config.yaml
n_experts: 256
router_score: "sigmoid"
groups_per_token: 2
Below are experts of layer 5 (counted from 0) of a mixture-of-experts language model. Rows are named router (the router's row for the expert), up (a neuron's input weights, with its number), down (a neuron's output weights, with its number) and show model dimensions 0-127. Each number is 500 + 50 x the weight over its row's rms, rounded and kept within 0 to 999. Numbers have three digits each.
After each expert's rows: a language model's description of what the expert responds to; "mostly gets" lists some tokens that are sent to it at least half of the time. This comes from a sample of Wikipedia text that the model never trained on.

# expert 5
router:629472504502463534506494484493417444451455533514544449433386384503518473543549430573560544557467483537520486573488413399547459447530492417542483519439532482490477514477507492495542526494488495513596545563426459577562487505578410495453499474463574545517515570475517496531493441561522439531571498491514440553531508424516552429480558430454507495565450435547487428418614477444533431412471
up0:497463567443489490577582479453484584518502502447454549381515452517513486537494461523520539480520527462624515583508486467553469474517593477457540475496478522491595499495552471493493399491522462490524532578376500463564535456422457491456543481485465496538496488495483529450450481501467431548463384552477443580498443485512504442561568431517500436517407428498496443490544500343540531463451
down0:474511430506481529393526522530479572463450369520445564546451602564557484605456578559509468567373586474480482554547527578501529481494422482481487491505547467500498432545512441502455507470460424507533611498490455483466507507478538497503492551583476538438451505521497504524500517497558542532550562484422506489450499415562611416500523520399437434487477433518466461517464364554552484515492
up1:504490565437519510556517520498544516441467438572545458458486539506526473433413386569518549398569399533586465550567504454455476543601435544502561506507470408549449427546425467485544483551501476536487581474463462371536427387482472416396390517544526521453443538547437489419450448487385548534548587508458479499512567462548531454419531458525500527490484386514473390552575475450487535551488
down1:535463522609507505447511427379594524523509442501497490529444455510498544429514566489562508461465606519363490587587455437533563493544489448545409501512457502482539538548474475543605452480507494492485465510550558560488548509555497530474529456438497464485556437579533492450474593591494483426455486478464449531498503551503429406541567516525521564548519479464481542432564426488537596497583
up2:507495495462537543501470510529548608584454498397478429430548477428559438492494505477510514607567501418481448592493487538525497497428516509590524554419438538536552543439521523431542543475502521469585479529495521496488472476431480560541447401430511523491471563443508448441568419470495517547486585489491505489515577496450454514566533521548512532424463526510490419485412439526441498403468
down2:557526536519501486527408558566478590515482453477511532540516505507488453529454448523471554479473523543590573497495573400482492540437468575508594472443508508560516487562510417461439532458535549575515587578542523565542391484535333570510520457450427509424483524466535504545474534464642569539485507418527480514484495453501394555552480516559454499496432510555581513501544496608471522526528
What it handles: Field-label colons
mostly gets: "|---|---|---|---|---|---|\n", "|---|---|---|---|\n", ":\n\n", ":\n", "|---|---|---|---|---|\n", "|---|---|---|\n"

# expert 7
router:568479520567500462545505539440446472426478460572488504447467461448477450648425512526517554575540504499461481483459472515580414499556529500490538632529542472427490516513574458526412443513475531644496531535466456468473454448550398523497459464432494406424539508527520436470488424457489492508533455498555567550495471440513518589649597463545504481553414414441551545422564488496454494462570
up0:510476503448433575543531531484466610407441542495445503547547489446578498520588480526509485459455530429480418545524373515447527470527540482525412522417412528382576549474603514519480577466508441570567450520419520568478488557496502506532464562534489487531547502603476544496457514488397474515609487375481442551538470524419572430515494431467424542420448440518602538514549476431507424474502
down0:479503512450485478532438506557580588508527460501477470571530478573481518510549462506503417497523473471499450539521509444472547464453420404506461461469431414484458566471489509540460505433457592429459519526536547474480454590451529436529457449492505538534490460413484491504528599489498542522551554526481533560542475542495403485511482532472496467492559508545473464524471478549449517550516
up1:466535496591565525483564495498489465383520497527488474371494582455532385526492507426519582466429518445498462453601522512535413459477453562444514486454471592496487499520422433474528530530592490640549441486488483564495479475544414574496499608552480524465521532496548462513559446495543469458545484411491490454495431541535493627574527513563464523569475502563523496416461510545478567497529
down1:470470477449451580501600509541581545472414488471516598484493534499534480471571521451543521501476644499478554539498489491431498498512505423461453550535431503527449571490545484512587603477433463471456492427529584503434583546511451386441546533524441344456560438487496479526513469536463525488437501494474516493511526516569518493633541457486503468437468344490486397536556487476514506583526
up2:478425626520525445399526412511467450545460557401437560488475536502473472541555435534518533567534579418530486508534502586552477400531460426554598619518460531472571504526488398437497479414491551599540470476506514458473519444435477443480516484495545488456551511529532539500476490530568501600480576554551538524426573477585479406498541543538471524514385470524509516370606489418484486497459
down2:526435525488463459438482484496504533434509540330511569447472552487399510457455633487530458498610559483473536551508536486544541490471473540565556475529429563544527614548528415533512486507533544486590557419516527531444468536500429492561529511444566479405519522527455492494492548559457492613451483477501455501472524591471489552540523616401507538508525505563555519522529430481521481518476
What it handles: Plural noun endings
mostly gets: " votes", " changes", " rights", " appearances", " relations", " households"

# expert 61
router:598545564477524415551497554536519562436525487493542459497465544505550450571453485559509475465431413440527495535441452467564512386473508504430514514452605442537512516550414511438426416595469579495499502552416376478555476505450454465507369479414493470449486550507488500489507501403494477591502546573536515507564462438561521491491497451549474505521469440447436485523544588442494545481478
up0:530521488511466544409515450526574532446576482421401456523446584436480512555483547545512482535516499432460468492428545527605497474507423460553538433553588533493449499587449489395487524522622494535481443508431382454538558534561559501442509559529529495447548464500485477480514418517536507448524553514517550451486510469462530448500465562526383633523421520473511539503415437612491466476489
down0:448469391495516542503520548531513488535528577485438485415472522504449411500536488516519463522473442416432531526502509564438467498492576492484485458440421483548563517548410531482420451549505440452474436499449486446474539425563461515546530477489567521497497513512436439657595455497495452570411548518519398461470589507568456395553504543442492533470493511442490479586499536599489429520604
up1:532595558526565512640519566509551537508537427469514487491580472541566458559419464523476520569457501535519450583511519478466552478555534585483512429459558450454571461515492487479463435523463512485596595566480428464465548600429439403433433506431483526511480588480528496528481385478489484543574524502491536512443483482487514510475457483562473627469456419417452539516609602563480518504542
down1:445543465536478505524589550514572454498480533477512473578532529467493503473490491488517417480421560566514507539470607533559498524521501439534527510495504493589542488484432630486471445521465509337392524543535501541376446485522537532527562503531591502562519487475438571476480537474482493556513421525440542400453523492421528539543381502463481520486516619508623472521528477512447569512525
up2:508400524433485558581557455542522557448558538544452495520502491510572421450460466522448472425575480504486420436506494498518460463573484479466529466532531501542473443512451543456599494520523551563475516432429430553554585473398521451509465629537628518515507465485479437414508522439470436475516538543484500482627396499447528542439497532570421594544514415480387482507551559424514555561538
down2:473478531554518491512655471584476554556507539454423478460405559499460522449546453529418519484499611467482383505455493443446430469528451534549489461653449583472441428537514521365485512514488518539523540445454502536555604496532471496428511503457510534437522468545544482503470487473475518488443520490531577487487537527474499582445443504541410515446512454540459431529485456504445527504547
What it handles: Superlatives and top
mostly gets: " best", " highest", " %", " Best", " largest", " top"

# expert 55
router:592519604513602514446568527546475507488406533459535427448453578498497428589447537536527474507444468474549434540472498492562440521548515528488539540462514506439457575445598546493515505571599426556484558482425468468571513477541480493438468525454464405403626524519507506491477462427544489487543417469542561509493503424510510591490493487544479561474507544509442494403532536416552505470448
up0:409543608452465452552465515596474549469474459494504455463554466435466553518481580506509525528458488511525444491464436373417532449520451513502459501476527458444435460472424357470611529500522517436483474450462520487467506441473540523439495494565474552516532496487541506609522478571426546472464479450454443532366423385491505519470446556505488536403493561581412538526473581517585423537541
down0:488471476461446491452540369579493499598451482472463518579520491520513534512444548436515547492586425446516416473565495523451442599563500484499490564491410449500478490475616520463435474494552557573471475536537511463431538476547444401517479428507546487510515573616446489513506503510583489474445432446399451472465501508543549484443504572538418495416477561584553471517414541480534469574488
up1:436458504474487435522534454482444517433430596556475489589518522612557505494471478499415428660611475545489485552401516507474507434464576512450505555482522473438433486520528437530593499506441525530486507524502550562463482510565549430508544587545542646533483448460511432543508422384545463543416533556475423471539533529531442474553492493498506453459477466524497503523499518472558488515559
down1:557494561457498542413512514412491426562464546537479476503480574488539489593556557427514472580490528531436450526606539477649463524552473556451507413486567539420495447509509438492497496567471374566505560467459445540529556561475548467402597464462444566504525523475484478485549435551459490603451518484433527453489462536512519472502420484498533542521549556499472524456496537533448561569448
up2:454524495559483542545485507443475407465554426467499457521430505488444464582442500548467427491506549454524516495580473411458444552486559492604491427476388493608512541460529532506631468542556500625641421536576492505520543456595452555481427469502516502512493448537458496380509537556538384543462584637515532474457534464566419509541602569493526560510493416599591483522494497495453520481515
down2:462462509485458475461596516518515471596459485525535385502454462539501423515561542624483520490493408530604534445517434494654438573528528534465537524385561565552438522482484464598518497493502414504466471506440461484454512453545536525488586485537543481408581510488453484571505458457487466569446501557488518564528497539477498511501419477465572448451540590588474474447473475468492564593488
What it handles: Line and section ends
mostly gets: " |\n", "==\n", ")\n", ".\n\n", "\n\n", " =\n\n"

# expert 2
router:580606576448585471573554570496462517444395443524558517486431545519568425517425495528483429503580518511584520532499510491560494519503443538524515522512483414539545544440459547462566507457502475470461564584495504471601518509558487464544454476452591434471571573543502524558458474449519455532538494477498524520535372433531533533586548440532485510545498489475521434452548527489381487532502
up0:500566439582501504511512553396555478518523596574447445496476472513440525535588427547562573505507504455593460509567602495565454453526450513526439579475498495469564474471492407473466587526446401487547483518444514397568539401447440481563515534469559450565547546571526463479500614421491466484549426512482489550519438535455453512527492409507427452553472515577439532411480519494511479468572
down0:501433610536394520538563501555471515506516536572508458497520552540549446434470470527477542605597466466425437445513559386466524461509558569632468400429521582473490509420524551468434478543480516464595504443494472531430422478504447468541510435602425495477504535532463523540680494410526550531456553471477494546548466566580526463593470491491498531426424457542509566469536498532537499499492
up1:508498556519497493495516569479440484457557483492539456480496467497579507513517478653523509619526483552508515594448477407566535505559475413411484549475478431475544571527513493517536498484527456490517502566526555537522521510443504464546526439520507567388561532468546574478492551517502494527507452462493461556434466403569470521515510479517487482498524494490396489506450456530515477421550
down1:473460482490510533424522453549571419522505471429534495466483518497430506462400439496487494449550489495462522500440526470526488558540514521512514489522569403540486492611446466516522488399438584383457646481514552485521521584504473452527465481503570499519471526585615509505547493470493425514528420520484414464488501561412467478579510474495505562539576511423585485511601522554488477487461
up2:524558550460513523506491474457485536434478487504525566484433595496483446481499348544546581470521490484515594501549511514499499458493540559513436537537485559442482492379476580521549487489503465509571419538587530439532469495416531484393515508497535475499475451529558531444461471476464450469445482574513594485476470522447466454517491515520473442482504401495522447510479503430458601466584
down2:467502530491457442479547480465395566377524479447511455464455511502430416486474527566501393567507514513509478525498535577437501471392542435462510529577453490529593391539520514482484537574439455398415527536477461416461446471535451608482494462506616512466550472505539513464567486517457510515483517532486508536559566477520494511487475446490472576598441577470507472424500498591482423553531
What it handles: Capital-initial word starts
mostly gets: " U", "Mar", " Un", " W", " S", "Or"

# expert 6
router:585449532532553387504508520498415501497463499535509359456439553508523443596529480559532479458431449549467456635469500468531534463538490563491500504443478455572529476468575533470471475560421482494516501521440456502594504527508498455477464434398484461449527545548450454492431516453513503582510519411584551532552442493523538529496505421573428533580464511530527516436540533445599410412449
up0:560543517559517518538462538514447533506516442459447488478517510496538469445483396508530494506500505502407470459484507465474496457510455465531432507454518507481448655423441519529470450428509445507599445553501500442433573615501557560537512542461550414466555514577536539402504535475542544501469459550544525491657490490566513437523522369507473601439480497495484421466500542561529539464593
down0:502530496441470414457452446469540436593516514409519532484435483490433425585506536536498489453514453574448606495424519455569538514423509542368544581464547503595550422420446474580506475425481527442535486567523503561552503473564550503538539506433531412545513502522505548466522477508558452472499434552477529444521522495540485477416412481429466521407511516554407501484564398549499479461479
up1:494541544424545575554450570497454594569460494513548436501523485524591457502585596481456554459513531581436572529495494508434481496542492439436464477559573537483506451480560495412507509569511511453482516563501472544529456481426505310514527557544476546506492611514484421557486518440512573513482425415530405521555409500467472506579516535535573473441472388531569442478470579510470463525510
down1:507515547584531441535459402519468510474473561446502611555504513461596490521560494525403478462503531483411632520513481525551559457542511464517507533583537418505419459524436457598535505430427429423517497544516477431450553493517555402411577386494508520499471524414443582557624572508543510462441554554439502511422588539532463427476440529406497427567535465575465532540514477498460532411486
up2:541539510551439519505570516438431512493514518460506512463471525581468576502493487557501522428493522484540398531540526515550497421491370481573459579535449457552491459549531436465496536512445502469538570520484432592474572418568434481468435500432475437539551522531504531490360380541421477539447465439499497504523456519463514515505590528561524621530387442585470490430554482570477524470486
down2:458544457553497528578496444497481584482565388530469559513527506485499498592532605580434614603515501459532506450500565584456512445440442515467466444568444498509598480420503536523439532472503395450590474540504464444459522418482467469488565500584507501541481528445486517611456513533499464490490550504464505520473522447437440505516539607419463469443444532631485490509481464472478457554546
What it handles: Digits after dashes
mostly gets: " Arthropoda", " Jr", " AZ", " X", " Bros", " vs"

# expert 26
router:583504529517504577497483481504436407479466478481475457505471555450507495556466490523493571563539515464473460523476497418569469548526454596491483615440494481484596608446563600519526484480616513494482552487475485472603511511461470541520438471458543437460615496492523459537499518484607428446618539472543538501506488514483470522552574458566403532563409550512485480407515540444504493419498
up0:558418516590524461466530564517383565488561520480501488554521461417512553512576603449447380463529475565567526494446447463453418561540590336563512455572520375416512500554543475515508515534537539547440484497520576584500569509572475453483554480476468493496498438541516488601510534471486511464519540417515441480581577509524566459546540509426471496450453483519504434472538441453562390437361
down0:529484428462520478579537449437511457490414597584518510512502458482501577517543506461496491530376422515542577558530559546532455483473554497500526505463541480505537556498414533586548432552502534513591472560535480414507524492541537450506486472559448499531488452568536499420612463520448478481555467509483482540398510588518503498529498432513600410432518544449416542425578592509423489444546
up1:579439570431473507579577463452491590375543410455476393467477560450512410503492562538473494469469540586602518551617435495555570497552413516554527489473549450482540488470431505481500474470546450568487496490510497550506455508616515533418474486528450512432413471560437466582496465545488565495503535501509552529501521529475510479469487481497476468448529495470493538496532588489465519582532
down1:474502555615431501426457462434500525492491603479560451491498424419516540388428552436545394471471541506546493538567444450428589444427532542580490429538461423441432540494500486539508500524557498518491526571511488471574549532466538434464470353502565379551526458535495538494527584570390537381500427488446524544500478566503464516576459471474490543475437557440589546434524459445495507419455
up2:485390484511520467505427485483546509475583450413344460550469406387485440528536564477540485514445537610516433470494503516476518416489545454539420441560431483480552530491489550504514561464575576542468412494432490467441575538540481597476471559497486553443515546506502467484582486503534557528584597511502643517525518538467535472500496536574559476571441540454509544452481497486494393427469
down2:530470509464566413574463591483529488458490451468542516483444486529518576551488599459486625417464445406475512468525459558490475485543474572582510472478493481472518563558545478463514529526515531520573378474510500435432417524611449403536485503537425474562524545605542448476514540502491432482462605527469500524538493495543533461612542440465556548442413486492529593519532503614506563467486
What it handles: Articles and label breaks
mostly gets: " a", " an", " A"

# expert 37
router:492545562497614494529467555477399590425367437547488393444505471508500521605489481492568548411523460484437543523443483408477487468471461573492511496452503549478497533469576521461442468492433458511510517548489477513510492538475413433503438398487516436384505497519464527533434547427570504549560467468562588507561487404463532540600564425433482592581433431463456415490604568492499464394414
up0:532530548498547551442556443489478376425540479558497505504479562526423523538469453551492487526512456464465494511526504477522433600524441531473497491513534358496512390441550490531494525449496495493598484496500561519476515458553522538525473497515486455564435516647513446444452505492473499453478494484533490571554543496416520474494536461534526539579526447481425489473565565446583654485590
down0:460473510516467496499504511446535554502415525484445438535462411525532463548561431523526463475640452470427510446531486481521621462482537409496555482587556565482542509550451442466533525496370528488530558548517564516494562509421580589478474509435461438508470374474461488450389619508413562524495428604534420556498496573488466442496477501412468472429509530511478576458561417480512462604434
up1:514602446566559575574471593523502425518515485574512495555474530457582519529445524476408516452525511525457540522487508375400424515634433418479512414478393419427458530477534488359608503517478484574456428453450485597479487522575525469404490427486594563569466472469451527472479515508528575514524541484521518493407571446453560427396492523466487578374567430484547486455570518522438462496441
down1:491578486472411578484539514521607578493580552488487434446508533564568466515421512493509598558541632490556485488464468594513543555559482454528435484380484531520492466494575528441478530511469525494546541487448572473451431543586510528504568535544499545518474515542495461494425483490521495492464463536469518513421486463478456459542512461475580588492513520401583510530482533447515516510521
up2:510498495588549476531500554469492518537491588483426442495407478430586428589544462524558534472448477493553512563479483437513571467523532469554474467543462444497471423418549535509495597499535444510469454539467548483505403418498474485429438478473542540511563598585523390493591491424514529558580493445448488466490433376466554502492523512523526464475534539433422496482522503548466494621477
down2:454526488579522507554555511476508556538506504504505534502500585434530437549474391490437503519436533460480440498461459541507564551529555445496535527479485437492523462461535442610500443482556483513459428503567604468486547460494477457465443521439449503450526402536473473524473506453489514496361618498534493390441516517556463467604456516490519496546534402463536580489567474558498583460576
What it handles: Year-range second halves
mostly gets: "aged", " join", " get", " Miss", " mayor", " develop"

# expert 43
router:514493535459616514493476563527509512421475502515474473416505427548600450566423457460534475464439459540461533581464544431528478411504453546488509449479439499526532579507503490471452470535505493538528542544498420564551498513470334430403527527358449500360535448527487506502476438457491501567535517578570483583581430466542489512550575402519417431536431428484539454451529602446515515440437
up0:506467514446426443521496597562442602545461554530516498447474571413516473559471550506565521489437423532482541483419555513488477431511419540471574497509472533535533530573507456490471464475430462431475603497550504481499451529499432490543453506494452531514454548453561589430453543508535496562492513476537485565452420500415408545450513506525598527430556517487578467440666611485418546548544
down0:447515425538507494458466514519586471566517571507469541463541576573523499453489513392607542416488554504510604484463553499521564433511423507528438501526515463554591593558433428436513499451492512463594458499532499545501531438435500550434547401344496422627538339475534630494482504523489502494504448543545488470432468607506453474512459582485505547441479470472450492504328500485489482455506
up1:562414467505611459513520445422497511555520537497454496469545438422490499591410466475490463447476498490475492590542507508405542602488462480443532498586553493514534479507597473483513530539574567453475527448494497491593542545497504446408550433409501494430572489444466548521515440430540561558501479499644515460401438525522467576496504385553533490513527466506498485482488524503560510469489
down1:517508473445465495475418464529481468468603464559418490432423518492592527482464440375392558487464426543522491532496560604563445570522433544511522454581596390513494528510452487430474460528400597454488501560455513467632515483536474484439493490531524538515398447444517620522528491475514548521507450507516501452482541476550443591466476505371452502511466506463453576478521498551434570527578
up2:567478541552479547421612522446411441525451507448481422545486484431520520514539529544565583485472485458485546519334444529467489471509364533524464499465434475517507576516460491540463576474568487494486507438574489540494477487495472505510473597468473480440478485435565480532553405425509490606585415514476437448498501485555530458547520421595395449499412615513466471506535482528597463436539
down2:590561481432440478422440512425515411507477464515449414508499434470450575555396527599502521503482506449503365605559391511514535471488429520565408537504537508516463513554534514470429556549445567505481478453494497449517485512658448513561526453575494547520441575501472481478522477472430518495542533470486526462439503512511470475480515547453522471459395608522523523513578473610542506517511
What it handles: Table filler symbols
mostly gets: " ENG", " ITA", " SRB", " ?", " BRA", " Arthropoda"

# expert 16
router:558470537418458499515422585480507560549498566513574398489484546512543470521448506480565452516521467499508456568473468511554545473498455555446479512507512495452555501427474449480498460573470441555601468527507523478569464561472546468535443466417505464441590494534442508444443505549541540518486501518527546583560437451469544494561485503517431493531413528521480457457496523541455453402443
up0:567499605475494443509485557531405500554457556502505487514462439427518541513455562475586489527614467545572507509474541368525475450442561501463424631448460557448452518509482472487458591533501431480456477520564453471537479472550469459497523432425529552463545461467407514548486443426497530442498532463521542449452568406458490527465502539527584460613527573593520396410571437448515566403471
down0:497602518438541539508405478445576493482477508518540518461440510508552515474512531493537506543503452534530527552514569489603552604535457433569474483433494589479496518525496481592583556481547517577495499538468538524508436516555468466518502535568532554449520523500501599484519458511526463520500441482460433473509402492503579516558458498505529420507373473538525428470528430553578521410496
up1:441436462529492506513438496481502546411593577462427442425460510501456524554507508536525514464467535378504457452558450529524458575570407484520413462527473573466557428513457465419511548547463432499601430524551415501467509597536468397526525571468503385476491558551528455419537435482426530562480492519452420596520443493426510531516569506533462517444505491495550402515510481485397498521524
down1:501531474542377420485525509439460458413605550475514591563519493509430507443481486482495514510553442539506515479473482368574561507517515482562476397448576489434506568479453540465492535570541430421357550426519542511531459489490517480491584470412500478497429464519485480515483480420526510529527536583434404441443524566422437535559388556475534469539472487545614586485454529487479498497543
up2:444435522499536500555545518485493422541404486529470427486531545440462524504476534510540454434443454373440443595481524446476594427571523511450510459426441435543585424479519563561450581513549469500470527395555520548468528598432525483522520444432582444529531492483518570470454519483490543552617545510483540519542600536563563461488502515439440454460493451473526463462553457438444508548517
down2:567451542482484412474563416535444540431389479523525572585529498509524442464468544470394518578435594521434534573464516457561518510555449526551495551395508482467517508507464512524505534526444517469489532502442472534520504518427509543471563451505464491429527507481495488508402472500496491540520518476483502538501401543485525466481599543577402504556518472553534480519563394530472452437455
What it handles: Determiners and "such as"
mostly gets: " such", " known", " Clade", " Lemmon", "})\n", " any"

# expert 10
router:572550572544568478492427607438408472497484557406562456451472473437503502611436485583530538519541525516472478487469486434569537435483497516445484616455458524482567589443487465457435429571474460534579500536478488497509496518521431514512474439440448431406496525534515514523416538486549483566551455481509539488476419470515488505510525434520506528530439510534420478383530484515444486422502
up0:498493463462404460555546532415446548503457592540618517561422510582458557457490511500415461491594474578446508452531523480533450502500467453480445540541541541389534578428548496493459481607457511633429485413440461409507563466567509498516473472516533580464458443557513567484493510451478448497413529527527443431472485575492511497540479429516447556525434571477495545429535425579498538492442
down0:479531523482539633502525531578391576387555547507578507508445446414527534588411431426505555586519521492467469466484450459573456379521497564520452477504577546440556494543432469522528569454519526518540518499535421530489571485562523568423545418469581486535480546512527498513517481406507454514523500445439423538459492542521524481504479563542500546541554468515483414530491470613526583490476
up1:543544529521394554463494438527507465520495592458541496415546467443533538487498421529546456391478504513454511500405514397422559507570423566528567514527512505569451555493485473432473511515442439487624535458406427495586510438485459451394441463486601520572480475548385501530363532454507494457560434468479502507482450410498530517468464507467597540519511529458408517514553476488525502461505
down1:496410438485475459460506437498468494435536413573476511457537575483441470553438485575539507509489499445422552350496532578507473471434419451546500532522592459599516439591567567505533527538484608417512440527496569468439489585439453522525496494502450520530469577512480527452526521560493554496554506406513440467482523419553489435505457525452513417494462487525515589441450553550518478508458
up2:473497506487453496460554432478556473515455514472516386482480440435484511439507521414548556542527562545476496496455368437661419527550564502495480504433464609480500541581454580505485534459590497517532541564485576548484460601499558503573520499464419461490470551582442486590535475514528388484532414504544530488481479529559513565571451476579426558558500497463549460531495511500508511501466
down2:593524462437441480544444453451488492534576528519456479481498512419453514537387453452493502460451552457365504449401547502463531485446503562500504532432424547527568500510439542527501515422458495411606382477473518486482478594468457539483471486409459467496486432498489484503652549483551469470402448553540441541455556498496430479421442525491526552554492534497513463440519515520469552542549
What it handles: Mid-phrase content words
mostly gets: " 🔨", " chronology", " pandemic", " head", " ID", " Lemmon"

# expert 31
router:553543529433571470509535511547484517459386516484482484471529482462487498554358504605505566430483470490481448617458466400549524431482520479490460479481478574491460525420511530488422427566463495541536502568518420550549471559484413479438372458425559449414435479468506573468469455401491462557523484538546482562496442442460543577533514412578509479514429470542444426503502503468420426514432
up0:530427471471516426505466548519570549550525497446534512553505496466495489476546500534496397461566536598472470584449514445584548502500580553454529509406599507546521437472487577578427499524545493448503501635528490531494475587500495406524501567479562521348411549496401367530550440428523449456501470501479506473528530433500568530537533507495524524525465462518510488567517563468493469445426
down0:520519506549570613489426523570519486500529502498486556576471478509415489492504492564525460562483516444475525510509463465603572547522513440479549527504512548586421476513503544556549505522597449492491494521599468570457380512562617435489488493482537559531424486475471531546401441487568600475563408503503527485468479471477534476472475556466447490465487515457497535560503443547473592564475
up1:412497481507616518475534508601495408513565488562597438471424595622544540511490581469496581489473509425521487542522526476539465508519583517497478470622501512455507567522542445506567437481483563548511475496586507603546536420570460563567465571487486499439479498434597464518486571520561418600503461439563408552483396500486510536454597540403473488403513515496490541529565525519532509459510
down1:409527468569576564540464549516466482599529625546436465509468552551525517505584495510454392564478495531527504485520530480531532527486427517481469514463546500453416496616484498405451561503519344470614571448494428472430435534514465515496511560592462518447482516470434520490535558516473490444473478487512515514421473441418463522534582458537583396474609520450426483587528575452611597490564
up2:487518537497536415519551622434444535524451543502522470484522469465459564509563463469541534504595453443554446513454533443457471415553470552563539583479502511436485472514474541461461505516567440500460470466501514478570472428519527441424614461394466484570521575437460488545495568503439431530557493483577536516502489509511401480534516538570460378498460529578422556471489476480484486467507
down2:487446368497565405566469509584553573479471488518490509503528567446507402462417501445401494534532480546509484594487472562523489548521433564515582458481533442395476371575540533462467551592656526498528485472570516486500484553496473539508505539494510546466458539445509537422533407536527476474508494458443594479497415527514524485532555547415444423599507430456574551569462485537433462496477
What it handles: Decimal and later digits
mostly gets: " MPC", " Chris", " Animalia", " Chief", ")},", " Ronnie"

# expert 1
router:617446503520555485507486565534393504470461493457558486473465478461490460545429472566566432518489422511456502608458511461632496466506489521462498545522490527468489521457512529509455452568507492543525499529419477482507464505494401483477419472394520494444482618433448500531435501438453523600560482518586498556520459441592539527605612426527453443553452494599449478403607530455471467504485
up0:485500597380499496488480538463521548543523497449517452447491551476546513498496529433530478554531490482497490568557546454564509542508627480564471461434530515558478512541482487495567508524537533474561515502521565570504551438492434555506413493521435542552525528419466487476446501500476525461457578513516519647521529461519493530534480452496569470421544548494442427424457489438558593460434
down0:550410466487432524509476530514494496522539395447430549525512589479473493538511535458550520469441471529495475474481476568467529507448572425528555565422457498554513478615573463510496535452651506479472425442499522547546451504460485503467546668487481493529526488526477492513512521476579548468526511407603537460542469562569498504477464633436450450484432541486520518547504523553607502505574
up1:528482501421534540456427507476515479497519515463412459460443493527460444530480577498357412566605467543485469537402566461668567413438472510583519501491435546523465518482511530406479462560486502526454519455534510525581499547507600483491477446535579528486474495464523596607526468492508504479577552560541491516475515479513599470477564469542471530509428527551534501431445508496513481440406
down1:491456554440478456508442513479523521471569517477494567480489586431554514563455534507477404538429518429523500469415509533472550498445540444451568485450464552532521432514459439586484537420473537501455507410459545518516538511361558439460437509504542424512524577544570434490488532558576589547493508450571424507557445505551509532506450450535573495459481542504439494426522475548551474500479
up2:531486558507530523578530546553467445535400540499508406498500519470507480527408412432416582544467436475507455482476467494523436526510493451517504493487465521549561518479551504391521488527503537568530516503533498374508532465495492501418480469497522506460558575482552500505507510416519430449592599494608588485497501508588487559586558493511408543498530509472422553363495434501572516573486
down2:549441531501543544523436464537445469541532541520458535548448505474557509520481499502494503441555578521394455553535447512555451620474495575473538483501486452523492485575548514478511516473552529444586468525421438486537445505479511493486439463493428443436504613511541465474438420502515460506425549435488510553580471489610532439487436440512515457480499485406446483528566533435508535510480
What it handles: Abstract topic nouns
mostly gets: " research", " military", " growth", " economy", " development", " decision"

# expert 15
router:585538579528578534491514592438423509446315498430566452434489452496445421542462418593470442472465503484466505545493463500585523380490587467401456506478435462475514536489441563458481447547515467537529552574554453496501400529475475473520494438499525449505482494507538501515480540483531454533597495427552566546553477421583542616549577522487461514501470406464508412448530592437406406441489
up0:518569456477465527515480510449364522500435592476427494472483475488497461544436496579537533500655518377518536524457442529459542501518480557544437606495538450491545472489556483448537568536443471499464518530565578438557468515568517439547479433440493529563573525458536481510460502457469546445411507457485505538492453489497447573547497472536509566486526396501510532489606438483416471347478
down0:370503509487425389482566574478644615420400492553447457505511369630470473518610528553433450528529493477516519583455531539466568459456432435494431354503490561444503535526391409479425378488487506421450488488493518504421477450444477554516507483499608546422435465532498494550514466456513422516473476570523516406508386541479534509367467472528508498503511545513541456478484432509485495589484
up1:528485498475655524552489508476549535516442547594415457572443590605533502532465499445533613487530460415468566540466483527478528444453507546527460492535451417474459552539467436449446516457566450498574501588434539390478426512494518504407477427502479454524552442512507480488477488525511526505462510558497549498533397549526519493575510531460560557474441461489443550538489479550492527544559
down1:538494494348590492541521485525417500531458431540505474459499548506555517476478435469543572535480466462519518581396456571603549481497493438538474455446488526493525539497527518494506529529486505487478475565478509549491529507493455450545455444557496500568497458466587572477555578539527421565584535484425493469500363517450527451546474531423443449431496465607499549551587455583467461471464
up2:583546570464525552442524534418411535469433494563530483491531405488488523437483566531575421454483468454473492488586502558426550400533399589381571539540499579496470506482517538510440486531496457544554508537517440470494524515384479455414470486490535544379557458395532457593520483455477488446500438567536507492538477462559473486609526543491413513566489565442497460487445477535472559443508
down2:515550541477636467501529402517596393523476519540593464576380470484505492468610622466531449391459442493482445544426471548480546552494458497495592452531570410636556538599513404587492511545545500553504530514499451462533521495525390454560534548461495502488476475441479526486502509512464426433499479507499567466559507456456490578480525539423452503513487489410480472483498442622575546472447
What it handles: Titles and ranks
mostly gets: " President", " president", " Minister", " Phylum", " Candidate", " Governor"